config = dict(
    n_layer=12,
    d_expert=96,
    activation='reglu',
    balance_bias=True,
    scale_expert_input=True,
    lr=0.0055,
    grad_clip=2.0,
    batch_tokens=65536,
    train_tokens=325600000,
)
Below are experts of layer 3 (counted from 0) of a mixture-of-experts language model. Rows are named router (the router's row for the expert), down (a neuron's output weights, with its number) and show model dimensions 0-191. Each number is 128 + 24 x the weight over its row's rms, rounded and kept within 0 to 255. Numbers have three digits each.
After each expert's rows: "comes before" lists some tokens at least twice as common just after its tokens as in all text. This comes from a sample of Wikipedia text that the model never trained on. Tokens count by the router's weight.

# expert 9
router:117140099113112131159143183124138134088128132115163131151078126150124090104191113123129132152154104113110157129142136106099095141123132130147122112121112106103133110127059131127121138119094152121154099108141144132124109160129160124128116171150161172128127119117115092103175121132148123108141130135137143160126115174157101087136131170153120138110131100107167116129124129149119085107111141074112099167120144102097086075119133093115121126103142098121082127094143100128136176092109144146125142126116133109118124138104142116137120085101117118163083119185177144135136196146093127118
down6:150139090121090128128112152168126101122140142157125112140148111113187183109121118155121106083128144080105112134155118136123144126107128145156100164137105138144151141116126121119189104108102100150136169138144177154139105106102129095120126148114093115134121152100076126123150145109114103107113127145108124149112130116121159102132143103116130100109175125103142082138131128144158108141167132098156124158155137098135120116123086137150091122119090115136152180184129102140140110112086130096112109184131137165174142137128106153125124117158123112137138091163149116120055116128077132101
down7:088089109096127118116114133137123180139114149142087119211144117125144138158109137149141139131121113132137101124128153127079098148116183165140130157096137153128110149133135129153102098103101161089118149126182177133166130149141135134121103160111140158148134114115119135155134112120105094144117117142142121092160132121131144174154127105123085158116113135136096139170110111117103154111164113068143150146175132169111129138096103149139146107121130137121126137151123128107122113110115125147183160125117142140115157172106126147104118175173126146080093106119165122120106121146075130173
down8:129105132095135133148132153122121108095114151094132140135076149145104132127139109100108108142143136156129144146156145142137108138150116103115126124101154129147119101160108110121117100150097144117149125157178131114139138122087102147141138118090108136147105122153131128095154114136156174147052120162092123082162104132127141106070178146116167150105107150129135114106120142111167190171120148125099120160120061131111140172112107116130133113128100123122164104169120189173147178104126163138120143145132112132123114122136068125156147138114090113144139129139117086110156148102158129133
down9:113123079124141102135116115103118144130128125135143106134088118105120172129095129136139102134079147126131143142149131108150142168120115157107121089138142119131108116122067095164137128174131071110111078153124099089131127144097165132126074139146121146114138173090054124181136111109120144096121127157109114179154129129097164096163146097156122128117102159123114080132082124143121091149127139136138130095145173166123111152118116148184106136106153097141131123120146109145114123142080131145141146123144153153126106102123177121145170140110138123109109140140167119129087110125141113109
down10:141130104111122132101108102150079123106100114073132121120158138116192127161135146147193147128144117094125132121101150119152131091127140141127159124137119123149160139128130128153091137185128136134151113111136081098115119101120101163105133111153101088128147156121153164149142127136138142069143121122131139110142088114164106178112091117140099131126131120138109155132143112138171157129080091127131133101152147150123158125130149100127093115097147173123135157138096134131104131197113096139172118124125123144076096139164131154119106142145101102124098160140174106120158146097152089161
down11:134141118087128114102113102143108120146095088097137135101133128149116125128140125127174123117106112126117118128092119086131102180132116146126139123138141129171114115145131123139143133124150089127161141125119126159171145169142191091137140113113144136129131064118111084172155081138125109135104170127116152119117134113126146125132094130129179131126163131110143176154116179120163151137135152078151150102135188183140139142122135107149114174123135151108130165156170124171114077141105125102108159081106134088131105151141137119149095125170152131115145153125172168142124122139150100114
down12:127131124164102138114083137185108133135116141129133132131128144108145167160129127123110101129089111091102143139161126132116120123116131085150112116103142100142136163140115144078076187124142168137144137096093105116130141078120133112138151110135158105120144153132094150090134103136148135170093192109151100133148150134123071137166146170134123158131152136108153133109134160146121128135100121106092152134174127150132124099109128075150120113090117100147140112146069123117137107128145132126121172135115078101138129161154147142164139066090166103143118120084144122133102142152120108129
down13:107164134115172117157165131108108145102063126159087126161133136132123138141103087153148143109140131158120134126114133115099154138150167094109125166109126109131183158100156165132164153165148129070129150167119148138117096119169133166153082157164121130122140111132092101115126127145104135153129147084145134119142119131154134158114114145123091108148142122106178111126158114103110065125144149116103148149137133118124181092142107140134084120119159120141148127101145097173158127109114125132143148116133147155093119171145135113143135072138161177136129086137165118104135130100135116123
down14:119137154185103135124119154107168163132142116124094158159070132097119142121118105160149101118104117194107094160144130118143188130081165075143136133173137103101105118107125103108110112098145130164099124162129110168121117123118134188154141094108123109116118126143104093136097116120130124125109134149163151100110138137128168110116132168159145165122138117112086095151122106125145117124115115132094129107125164119142118084119151120130123133085148087130108123148098132097109149128150146111135116111169131175111104146136135079087139127157142167164122126120107106163175147152135136151
down15:148088141128149141151064120135138156125161132111132138122154121091139145159103133160088134150093111110158103186097126124079129124101167150123098116140136135133138119139142151101138113093091158078136145068105129114177144177146113125109125151075148140123133156128117145095155170097173125118127140138156124169143157162150144143122138136162121109113148130091139145103150127098138141121114156136128117156138152113167118131125133157133173121098172111071136161103131150137135114138125122158150147107133136143141147129099101129111102107138087137125124114150102084119210114153116115142
down16:131074102154096138123063141121141179152127130152132110115167114069120144111153118164133123128163107115128149105132107096151132100105122174096128133161168135086106130121084123112122116099166126113162142135154129137115128162120138108080170139095141115060148089125132153097114140123165122111068101185140147135122110130148140141138132165160129105138136086113108101156125114133111120110094107067140116118074141128128104142169140115162120120163119106106144169142117096142168144105143121136124102095133109150143105128167135148138124145147142098124152107124140110129124128117103100149
down17:139102145087121145129137150091147147099154139154185113089097141101164098142153109129123062160100125129116149139130129093116102125176101100157122136136121107142131113113143098088155129135125118124162123138139123165132079134146104106178182138139113132112149141181099097137116141163155155077154125133160125127121116146170086138087135114130119131068111151110120100115106130120147112106122129158158168096118127155148138148164125105114140152144186107162128121119113126113122125119136161095113102111130095103127119098074125147113126170083142106131102141162129146125173131109146113146
down18:158171126119140167133145139113073125139102098149094133149126129141124106151119150113151102113114143089126083117143109142150131114158158088159123134149118120134167124139149137143117144137141125133116157172134111126104137148167151128106105158140106162161122107146127114154143124129134125069123098117120156138120136100139159132140153132152119141150058060078104152108110093086089078132087140138045107132144115198135153142115123121108128141132106136148122174153106113164112128118141078138124131095149112146137088097124112129099116152110108166141090143150108116113124130112146124138
comes before: " | ", ".", "–", ", ", " |", "; "

# expert 2
router:121144137102165132140101177111098133094116118138111126094141187162109132069124131157180119147129142124128118148137142131117154122155123127139128111118185112143121130106145143079101139118154141153095119110159169106155124122113107141151132117142111132113135114109125099164122196117088124124101095107075113128093115099150093159140111131106097155143117098160137093111077099112146090161133130110152074161095101161107120119122107136118136105115162104159165128111123117127104112152146141148126127139134124169129145140095115178143123131163113129126138161110100075130142190162105130129
down6:141093157111117073117133096176089118103149148107153104106126148137113148134136083132170146126121095110148116121130099091160111129105107117123150123135139146106067134141155124092109145101137127151109141129075099110132147127092127141101154109134123123093165109099140114148154143142154103111122107197082137082115077102123098086122149127145131101102167181133123136097131108124124129149132160141140117118131083137124133103165137099167120103114172176162130126091147149136156108142069143132138154129119131094129077142130127135165091127129122165113103115119135135128158105111154117153
down7:138153093147161093151130099155090157129107138091128153140130114124144123122156122165099113121113121082143133137153123118136112140172152121104099153109113104131133128108138116102150098147137118089114151137139152163086164150135128113117111146049110130160109156079162131146091131190101156134121127131077142075141126088177087150089151137123148082127077130144117170107117103142142188119121154132097131162104124125103148135111121128164158102150123162144105117117096100102160115128116085143143133136149113110146102097131133100113098162158101142134118104132128109136124158132121145131
down8:108109127103106104105115110112153095112109146149152117114127121120094128174156116114110168128144114128171155064103125136124078151100127133142150145120163135118130133095186103151165150153125133139111108121163150121152131107079188142143129116139141146118163120136153101182119137138142141128124103145086129082126144125143110115092108093090124119127133142126133141121091113121169114134114110143135125137157141135133180107160149148123104171142151094157081075139104177115126112172121132138164139135106094089090143162178132152133143153071129147132130141135112165126104148092127111113
down9:116139139152139151116119132129084092079112087138133076153141115147130136151116141146183104148160130138128138135141121140082096127109084127091161129113143131140116110121120130132129117160173151156118141165144108117126131118160148123167081151115130116162080117091156110132131158148113139138124134159112112116154108184146141131153095096133160137118099118119168131167115130132124122141101112172133113110089161100106101097141134107140088137128151135145117174123106140175139104106174121113138137111150152219156099159113115142133130102111137155106092116080140114113167092132157121098
down10:099104129125102150101146110148103099112102119130167132183129083128126123165165149150132135101138132127107149101122135137141130098125161151102137158086125105116109099175135121119135146080105111131139090078118114131182127111130207149129161111122170091088111124125138089051163150142166110155143135094144091115121131128139161152123120087131138136175141110138165095141136117141141149164141145177131136113155118107121123134149108131115143154103134141105130140159146116100140149110139108142093130101134146151104144096136123113144146138108158147130082093142106163098069115133132138108
down11:117145132083115150178110115141141130115130164086124122138161174123149142123142078139074136128120156108159143109140101147138122149113132134152104101142170153121126141114132140117129135090086104117120154111130159084147131124118127105115120164140168147104112101104170140089105135157089114153159091132137113123154104153153140117124075129113144145088116142153130171139139119131154165104145146140148121106088168123110148137124060164116116119134159114184160168149147125147144098118115099134140104115167127090191133138169067134120134114146166118102126123120089123103140160116152133126
down12:133128118156123121140152112084133114135127105049116124147100132159150105115146125140149129112171139156109131161077120129128131149155163096145155135144151107136091115118128131183131095120120043143157092072135112127129121139124106134127150191187131151153132151138102137154124118138139114135107143141094119114124134136096125119125149138163107133113156152117089105143083097121105101120132145119169153188127104131111070119115114146114145136129145141108181144132144161125116096150108125087112092100095105080120158121142161102120142131111149153125122189144119116114136137140135147133
down13:107138162100123120165072114137107120139101141146157143126081157131121144095144134126161133143116116155141105144115100118095118131147131104140083126115123138163121134110114134122138130150118100155130181114175159175153125117123154138141114121128102130182132141133133101158139134151074144125135106090125140150129108150140140097134109090114129124110164108174122079134167127134121127169171129134081144151093093140151106111125075136081128187131098108160094151142112101127120144127111098112102147157143085158045117124139136149132140137098117157080149157103136116163131121120109158145
down14:132130090130121089176131107111109114149149126119157118153126108153131108116153171123106163114170139110152101137088104107103133159086150132157137095143097154099101145110144147177111086110162145155129117076115145117135111078155148115109120098136105120137134082086113153121073152099132071130134084079135100103160141153114134130158121158147135109105127129125127146125142111147162133138104115110150155137142174080126111149131093141096134102151145120077138106131157130148113104174129138088106146125132137125119101135120149153106166170125182142134155132140127119161139089131103162114
down15:125069109125143126179188105137149155142150127126142120138157090083141128117131108124105116136149138106142153134128167164135124140126168146126151159144136141152122147124172115084158163113148142097155137142124128077111139110118119159123151108066124163166132133166146174105138086171109097135115074104137133132121098099114135163160138103105189129158130127190127113139097148109135118123124080170128110096159129154107144125084122115147118129121144129113139132134097147105084135170113154110109131126132124100134126128142121139113126145135152106125090156153114130119184104167147111165
down16:098110087144095122108167091113126134123156104134146155116120109106093139136127150093131133090136151099144135104169100128177153127100153126168084166120139148170096124116141141111126160121119100112155115114137086135142110154101138154102146161122149139129117087087177121152105139074136127114160133093137113131156172148130129102097132102120108179146135105127116125066150115099111169121163145113105145131142109148130130151073155151134114091099191132106130094126138109090108121130117134123114075107091126092150143135145150161123150137123121124073144115126123110128160138153160150155
down17:079149158147100085145166128090167134104125146129124092097150146146144118126074121128123139154118164093131129089109142105156144118140131112143121143133080135118119139113111149105150120090158138135114070081116114172104119107117080157118135121099171149116127130092153114149135179125136107173123068127139115138133105124111173126148114174131082193107128111126133098115146156134169134121151136124130098134067118108107113121102101107113100135123162120114098124103113105107133152153154132112115104149094128153125098150131082151125107084171121145126126125137116101123164121164137122159
down18:137105063096097139120133170164126119118136117072140159140106164101101130133146084102128103134155103126122145147120176167099115142102108108142104137095145147145084144182158107110134168091157125119079098141136153140122133090153157151141163097126143116128140110138123112099160108135128144146128131124110114084143160101140118161095119102072158159125106132146164126153141151120123140160091146152153108103171114103109125164112145148123145167125139132150147131105142112113141127100151110131088178125125110120159129154174121176093119124137155159160104131138154159123110139098118108096
comes before: " | ", " |", ".", ")", "–", ","

# expert 1
router:104161114135120094135138171107134115137181119138111148125137117148117148125157120122150135144130114150112150170133119090144169117101162160106155114143136152137133097073143162119120140109122126127102094128119137160105128149136123137131130124185130150112141095153115084144143126091121151101151113093137126164163070133126154107145111167153147100132118097171118075114116126110155187114164177107139126170136101123143126111141141070135109096085130137160081130149085148098160150141128141108170151115123177139148058108108130122101139101157119121142090123133146115105111123124113105133
down6:136112178104151118155134154123136118084138168098095138125112156144141084167120145154128135129141135116152152114128147133149126114135142119101130100113103153161086089116111166150140134157132107152127107134149101120147112130126129159134094065090159101127065125154098077147135161108123094056162094160135101158142162165112082122109144093102130124112139151111110128129131158125130131165149127104108131150096128114142112094115126146130135152151129156137169147157138100152156112138139069123119175139173080114096093096075119159119122118127139125115144120111140146151132119116123135100
down7:115104132136127123135106163130163126085111142104152109136145097105087110199097142108155154137109142188155160155149131124123107177130118131096104138057130112127144125132122122134141099121124119094129116127136167156113129099173155165120108112130107076096125124139101079132150130113141155160134129157182136159106120137129149162102149128126117141132122109087098118145170132097176076104130103147124145121102127099126142135141163165091147134126100118114123140121094107163141122101123135140117110142125159120150193120150100108156151155136092125147142124128157085128076143151104108148
down8:102144092119106168129115160092173157160150096148129131128094131091156150104127164123099117145111130111083176147086117108116139116133108160137185152175123114145086147157145110123107110122155136103128119107146127129097109128113134105140116106115122179084102118135126141089106132167145110115127121117131101103156085103140107106140106187136149148127096088127156086111136122151140173147083149141132167132111108140155162117154151141132107123130072109128106138150107128130160172110131111127150163088146157145113156134138092183131107094119129170111139130149108159110100135158135147122
down9:123155096089138183131191143096112107156156123156102154120129087144100117133135114095131113098147143123098144129110144125120163104097129180133177122155106117122108158139200155114136129153141115102096091118101121149133164103147150101093073102140140114136096107114140147105104106123172124140156128130149093154171141111091172132105110112137141143129124173151105119115147144119085173122139131147137131098161086121157146133139129113100112156160133105115112123135080135147147122110156135109086129148187128127086126137130116080116107106107131154125108118112139081147129106125150121130
down10:128150185132091132144163100103133126165118143153109161118137133157087105106121150128121107102133119140140160157127143136117089133150152145080124115176136120134153098149128107123163152127157151136118126143084101118127147075173147140099140163135136091122105150128143136109131068143112155147123141133117131141117160073120121115126127151130112166150116146150159135134155098115114106093107159172067108162186141168119135100141110150114123176111166139117145154106139135158101144145113152103143152140077131109136155118130166134108127157160136137139131147149152186080130179113110126129
down11:116112115122141134149138098111091133137180093130079155096116175142093136118180142138120100155140148123118217154108168160177140130123157162100147143125145103151108156132124126128144093096133130106108140127148128129100154134151117138108095094136135127153135126120152112115132160154137097163196124149128144127123082140100155140108127122121116112108134128089115156097164081119135123116089110149125125108122118143086130158119151126136146161117119116116115101117130142122091095123100170141148125091125099103132141131169149142104140104115147126116038135079142102113121099143159133139
down12:154111157147148132124139110113146140143122142128096109146132134148128121124096129122110088112131167168155116099116123121132086102135176089097167131167134135134151114177128192132122156135115112069138139134108109102137073153200102131153114112124115132127138118169117121175155107108133119125129100117147153101087095192117150143114127088133097089160157095124122107158148117128107075173145130118151108161126126161122121123113172136126143093122137147148141162137169152145136130109146141138125114103089150119089148112136140100141134096167125123132153101140167089172147126149151135136
down13:119143109097141110120097133174098130176141108097095111153127129118097132115130137154121115150107157112163162141075103145109154154116167104132158117128105097125155118120145124092098160143141138140160143105162138135136125163143084124092173093139136130109128164149161181113182161143151129150089135145110124114125135146150122134132091134160146164120118110105146180120118113128092125105105096097141128147138131152115103137125104115136111147183105112173087116172123146128147109128101174110110132109113091105190098098107073133133112128143162134147139099120120099160133101103110147163
down14:139110148125124157127088114179135151138144134107109114149124127073152127087145125145125187145106099127152140099131128138084132098100136102125137094174143103115110132116120083147172111128141106102154135131145133146121120128106157162103149077098115113157112143137095115162147190103148110150106122113110139124142129126141110126146161123140118142121157124145077132121104154094110111184121111109140106088135099151103148126111144098153182158153140132132152143135151152114101131198134125136126102160168095122146145074147100136159122142108118079116160085091149097151151155139124133148
down15:140119149120207155111106115151169137147090130126111154109114114148127108133154080138118141170138144117123142128108144143150117125126170097153129132160097127121107146137082120122103084115111137119085109143118157142116134148122101107103171100137136140125095170176103101146112121157121150096084118174126119180132138108095100110141125113117159146127095137127090098088078103126090168151099155117088140150123130108120126112172166135092113114137152156134119172100069178131105126125142103160144125118121116119149110139137150080080135100122129118147102124100136131125125145150154117152
down16:108137118080104134112159094148122147124142122163153123102170115144142113117115163133092146121155148104129106117114118107143149113129114111101107128125173142126145146127141148116107152172144125133130153119151091156127130126146131130099179181123164153154155122130134116147160102104120116134131119069125136126141084162152152138110087174102181126106109132094178165142151114144125187101148169084099093153135173159090166176125146139073126147126099119111126112131138131176152132148158132132134109148106159132125166136071111101113135113137145127121123154144114119110099101091143143159
down17:166108157122176135084120130140139166142039172129136063097122116165143150132163095108117093083118114175091112090144084133116143102136100130149140122120143173105153143116087157149128130116146148110115129145137109117125101127108124131167117148169133127133127153117118128180117116135124109092149114134119119140142126133075154165139119114110113074156116117136113157111097139106134140155098125119145110146149121116133148136144160144127122140124103142111151142120145155116068168143147094121077128119131128109095139169069163124118160145135121149092150130145121121167173115140115136116
down18:114158124144143104130158113149141128140146128128152126134143124147133139157090159083134124143127096103158122116141113164093140108162102113129149135126105126120146158030132146126150136104148097142130112122112098122125140146139157156139114145168133137119103163127150120122091167132159112172132133108178135140174135130099125143169108148093142152068155105119127130156133143093147163130179113168167125110110158098127119137139131164122108151092097178127137148132109138143126133130151118128147116134107142167086111122113092179117129165131104128151163112150183167168106100124092110090
comes before: "| ", "|", "-", "The", "- ", "==="

# expert 0
router:136129092155095142125138170114138124118129124168108097089121130104151115138117170118116138111126149134112177130133174155108095112145139114093122146080184141120130148125119156174150129137140122125102131129085108151094129160131128094174147158205110133164134166124107144138141113152125162097118138122101088131122102127147150123112085178143115106145149108099139074172108094125124141114136088156114111116134068139131143140109136111102106114128146130112106110134120129143095168173122122106146116155116174113134102119164161088132135117168121161166110155155120101131112145150122090153
down6:095161113124124084121114140101117118131090133160091115152088101101095184110098131106143143097102125154122091127138139149153119112116136107109133097090120121158098095121097150174100125137151115111108117142119157137087109120106103137143126147105096122109100091141145098133058117101146154126102116087134131132153074144124151121134131154096106117171129093073140087125101158158129134108143140100107139178116166123114141181125126130114117126134109095095120147147114166090159088141126130147183148117092145190094127117119100124152125127138149156130147138149124143102126098138114102120
down7:139134119162105124150122131131112139100095082171123136148134106106132188117141125127149098146146129125114095149095071131082175114149105114176133183163096168128116122136133102139103127129130138158142160109128103122110134181125123123110169178111138139101128118153144126128100135124136135149103152093115081118162134160168146096130125115129119125099107114096130104096149126161115139063116080134117171143122083132156124126119142106134128130098131120106096157125110116105072126085136126123171087113089087121133106072134152116126148138143116132143110141142142168098112136158111143094
down8:119181142128172116078119138125144112145095125148129119157139113143148134117120109119139143156150124164127047177140139142139100131116130140126080157102131103131097114132132146108111142192134133143078118154160174106097132110106097144145122121164087130082091180127145091087142118106128142099114135119112137132181142121157168134138115147164123131156129092114106135107147127147162125146150154158121142149148105094118133111171129117156132136130176123125108124163113101173152111134149115151145177134132094093108145101111123147102118127120110161128149112142176119086123106159143162143
down9:131134125097148155113109137154139144157107115121162140157153150164150110145140122169159127119143132057116106102146149161148068156186121124140103098106144094103134130174162126103142129106139138130100144145106113119120191105120142132162128173068157160091136113121147120096154119130116121153177114094129127145137169129095109157125106108114128153148152154113106153112146180144153050143142143165162114117124103150100130105125125120152107132130111143117131129109111107173133111124133088163097142149108099154144126131112131153120123085084131107133095163103106135131131126141157127117
down10:116098110102136123145139136110155145117103130119131138192119110122084104168123167104155128107139185157118103133146078114108148161129118115099102134113129178110162089100135124147132091172087117123134106137172144153101146108136134133110114127125101161139106116088132131151133121148128121156110144138107151146166113148166143152145168134128124128177148138090092111136145119092121113142156175095096163134167152104139143105144139106124148122127144125113122141106124154105098155082133116171098079076179138124131148171125111183174115147162135123112141130166127102131119105157135118145
down11:159123114132086128140161106130150129120108146128118144129129128106119114111108130098053125154179123129089131130123103114173144116156133138161127107121136121080096147130090132077088137132130109108141119107116104121107140173139175110066123126093124127072125111112127152121150089151150111114162152166130139164106108119128122092094188134142110136112090169148110099131100086146180097117134099107126096133145133093143098160109149113120125104085166157159133119129139115120101140106124134152165078122108138116093147141132144086142116147093157116154140109114122155121150148174123132112
down12:093111158159066114114142177147130127088135114108123115166150118115121098094094126121152114136153148113125173113138156149121132164135146136100155081108150129098141148147141129153111106111121141141152129117122096134114149114112129162126135124088102126092110157099130163109128080139135157143144101149101086133118060120100172126146081167140124145149106165149188150128119070140129140102145141120145135138113140125158101136130167112146153149102163108109133116091144148142114132115140160110120109123112171176112112098132112085101091156143153088126158119124095140086172144116145133149
down13:166112114120093128139127123087125108105114096143144105089069078137109141136168127127118101152125117123097115124108120150086107125132142151143147148110133095149135123114087125126146129134113167155113132124127123098154084125134125143157123157107127152179146091154136151119112065109121137134107150110122122143120114147130091107143186064155100132134171100133120139143136117158151100165136139076112134142188137129116127134106086180135149101132091148126173126137107101123099081158097143164111141133135084084120143146140148132131111133131088113166107105145151137136079081137143134143
down14:114077163131126127153118156173150137102132149115138105130116119078133101117142093108119141149196130182113123149130137145148146131101143130100185168124113131143120096121107165118126132150145104134150094106119154171161136145109131118141173157136127108163143129164083104119124145135144172151124166096106137127167136091112120107137125152144111163116109118157148137151113097109148181106112116172149133100140109080166160084115135103151130143112124122172149112189134130108111155138125119193137153132126143159121109141094124131117110169134137117119115129113098145113153092113076133141
down15:119121138130108103079169155139106099127163132105127132112172098121119114100146118095093090165138105158124160132162149186126135106132166132122157115135047117127135151159143151127087105072160106111171117090136155117156144094111162105125100071127118127125129096123123115109136096133159118116130079170165134104111167141113136159125144106127131103132101156134153140086140162118143091162114143133129137137140124103142149127144081100051127136146166145128161161124129142122124100147141121121101133175115101113119114092125134158145154136147147109138125155137111134121156131138146110114
down16:119096165134150110161191152150098139092146101121142114097122162084105138111127117135128080079104126142149170139097135119150141145130150149110118134113140116139112102155106145130125071120150113137112121144113131126156135088163080141134156143124128111158160187121150154083142117142169161112083134118117101083121148102156138115178128118136124146073127135127103117146117112109127187149174115161140104074125133130142175118156143122144126087132126143181114142158105146096131119110131153192127111163146112172127111115118117124142128149107132104116132109098155131129114153144112140108
down17:125087124100151095087132128154102134155160125123153133103140164103113139141121133135085136140133171154138117088121115098105081189152098175138165130160128150123128169135144129117103125079158141150124136096081136174113140109119111132098115139140132124100153156126147107094118146150122108153132101122132123095137116150151182139104118114134117167097112167058106146148118105074106128115132137163148083139088145106139118130127133103112125118111153119116147093127148127099149081145061129108141130125103105142153147118149098136154126129171128147132124093174137136080096131101112106122
down18:133134064139110163165170122154148127158120113119100162175155100126130133144129092137127133156154110148112101116143127132133153120134116127147109148077140142140132173120134119148140136143158145106169098109153126143110195090119131108085136121138160127124133111152143111132099130180072117161144122123132131127127140162147126175125142123132117124118194135145115129151141128137176174104134114057168144124110090139134159121103137151157141092120093144126124138126130089133102100166139120108125127112134122109150155156097096109115135064089128125123113132136138166175179127094109127100
comes before: "\n\n", " The", "\n", " He", " In ", " In"

# expert 11
router:151192096113127098137123115079099123110136175124125118144127158143163131122134151149149139160141107142109137116143078103126125143118110131117098138158126095103140133173110151116125150123096108115151090117144133113153155169136099135127131170153150112090124163151100115115148118130138084103137114122134126164144111192153142112117143137098160108159128131130120106102127105113139150057139100128148190146066157119097053092143152106152144133118107124103135159123115100098156080141118123154159099111144124083141109129141131112126153163142112128122102114149094102143104130101137117100
down6:067137159134125143130130125098167090133101153113089131128164112081130144109101151144114164120130143133153116109147190103145153109135095102115121125178173140106134133143143094165132118104139132135120076081148139129121065060097137108129120110082083133119136137106086130128119117111127144120120120113124112153137136109128114133140108142138146147115129103142133143104075117138106173154123123100123073108131089098124114164133143092124140140102123087146141119110113105109150150128133095114153135114094127107114154165103102128070161127128126104096128154120109181104116111131178132093
down7:123150113122160190149125120126174135134120151123149140128125098133128111148153100095108131093128143161144137114132147102167139136126121111148083129131112144165112110178139093097103109162188141091149115147130125142147137146144156130123129135134147155091129130109137136152120120143095140157087163129121157113115161166152129124143143125150118178136139175097136154126150154116125176165132178169135110117160109164111147123065115114128133091183145115139148100124120120164101127122156083124093140144134133143161135163143119139094110110211133156119117141113099144134112180116125108094
down8:114130125102141128149145150095160146138137143116047112136110136135125125167130121138125107147120136144139176115123111164139155141130160175200149143117114095068109142117099144107141160147132094127165153170137123101174088161125119105125130131161155159136144124109175116109160122131171115136136158099106166191107156165120094122123113170112126117118125117175097147150114134118129142095149084106154135089116133102118105093160106112148157157105123152142097145115158121115125132136098099146141129137136130095130149093113117123124125158141158165118105105101135157132092134151107084118
down9:139142127132100109148144113096114100151135125120117125160098110108159121130152139159132155118153114166109141135157148160109151123137127121137109141133168086118154118133129118163136141120043131145169155065143139083128162123111073130144118130165113118112121127148108118116136096104138129095146172121106125146124109145105136104100086101138146084120110116126135113166146143146105101109169171101153118097110147126118103186088162144112094119118149110131160138145136089138132151130098151145109111151093168134097128114108131145121205153089129088117111125104138158146114100127108177095
down10:190166084116116155112089113089120149118146129115162148109115124153135169144152162080165116110184091135102145128104126145098097121120109171110125131123160107158117124148108112155087150130127117130132124138162141125120124124110173172141113111150121137096141113105083090118110142067131124096109107153121092163170154146133090144129167142125096149116108128137154142130133133149179160138125121143121130104134134120096108192145159131150165115090148109127103116122085095125124126116142106108107138144115127122115166119072150123159152183150111091112154121132140119162107157136139121120
down11:112112129105132145120113177118095140144145119083121134103167115089106138084111105141114114119154127157091113134108141129120136192113151124168156154156084101161144131145138128135147122087122151138138124121142125139111079177147141121172151105140154109113147159123108100126075111122101112103105163145112145183099094121108112087117117181159120136148126135114151117096151137126159139137115085157099142143121132148167088126121105086144120148108092111137065097176097129105139128116097103093140105108112120104137118075134126131129165128090137105129090139138169084121126135133141116118
down12:118148114182113127079125128170150116125139126122101120102137108144119133101104116119137096138159083131146111123117077140139100156156129114094165134123171135126112143100161132127102140096133156131106109144102086129180127171131104116097084111144148143157114137091154134117163123081106153129073139131146083125137138095133126116094125121142095122108157158150133126147126153098134139108155142123120113122110131113093142169089104126130125164129118127122182172143116120165173169102142122126132146107106137073134119154154122100052130130136133168104150094077099121123130097143138125169
down13:097154137126162147142149128147147111141158166133130096126112133133102125180164095127091125115090136116163062111129133102126177112079137110176131075126113125118164148128133149116112123135137127119087162104130130158106087121151113122144120179098113151166079176103131146117146116154123121111086151158130116098118128114132114117121146143144093118121118077137129110123138138102114122158118131114089162120123120107140127111139171087143094129117125135106160150111145142161167140163128109123106126149162132132087124128054129130135150144175157099080121146117111084077122134135156122147
down14:155141116143145142144142127134125186147109142142109158144118102112166115115172123097104096151110083151079107167125172149120117115134105162117157110133147160117170172105139091082132152178144172129149131130137104114110154110178151136100184113155124110130125124116098097136123135119126143085116134098117136174129104113106132155126121131153139129126155161120086072114155122152171103148122184160120161142132118142143161139156126108171090084105136135157127158132102129120119110132102121117098125112145148145149155092112133091116119115150147125152152166116092148162146148138106125088
down15:152137083095124135155149176166153085114121125147134146125140099139089128124115126127098123089109170147162142142112157178153120136125104129103134145126135136168112130120131123121101146103134137142150150148117104104098113098136138063134142140115153138118142142155126105165088118148106134114124151109139160139107150130134117150140154147139095145092115147113122139141115147067107068121161137158152113090188117133106133159128114089127140112167138121126109104155137126203112152169135086108149151157142148091106105182138128113114137156119089154092136102147140176139148132126157169090
down16:092106120155116182097126119141107065150110155128137069138108147128160162174145119176132103111101126132144124109168097114149119159146120140113104111099107114127148144111133107171095151143108156114136149138196128136153091135093100129128141167123158138158110139125130111103117135154076111106165101130087125171117145184109139116140127141164120144144087106123163116134093105139115144140136136124116129154120129131119149123132118136147163137103103086104129130146135079136183160146153168138072161166116143100130129135138107130127142163149105115110111176110141130125132157093154116154
down17:130094125142107134136138187111130129086125118165179143139131105107129138117147140136112098132102147125165175121126130188130161087100139130145131153079145151194154123137084130089098146124116069116115138121121130129085112133115137107124166132076153116146127102151106144156140152130158160151151127141114101133125143081146095137165121155141107118112086128107141093110098147107141072183132099080149125149171135138132102168126152140153122127123103135118104147102119132132113140142118134120125144070130144140117179132155074127111112129135108088144155145111092102153145130120140133114
down18:129130175175167124151086137119120112117120117127113139154133132141125149155115090085162143125114162148143119169087079121112124120127132123123088131121138146134151149052121130175111143134129094103171115125171149170102122074161140138128095146126126104119129131136102139174121118126106110123156137135140212126158092125150111109149133090143093106120166148101131096138146137146130128108193156096135127121139146146102128133124106121080079105125092135128118127107137155118104155144114142114162120112145139141092137112088130127087094148083092118129120146148144132116127113099154151164
comes before: "1", "2", "0", "3", "4", "6"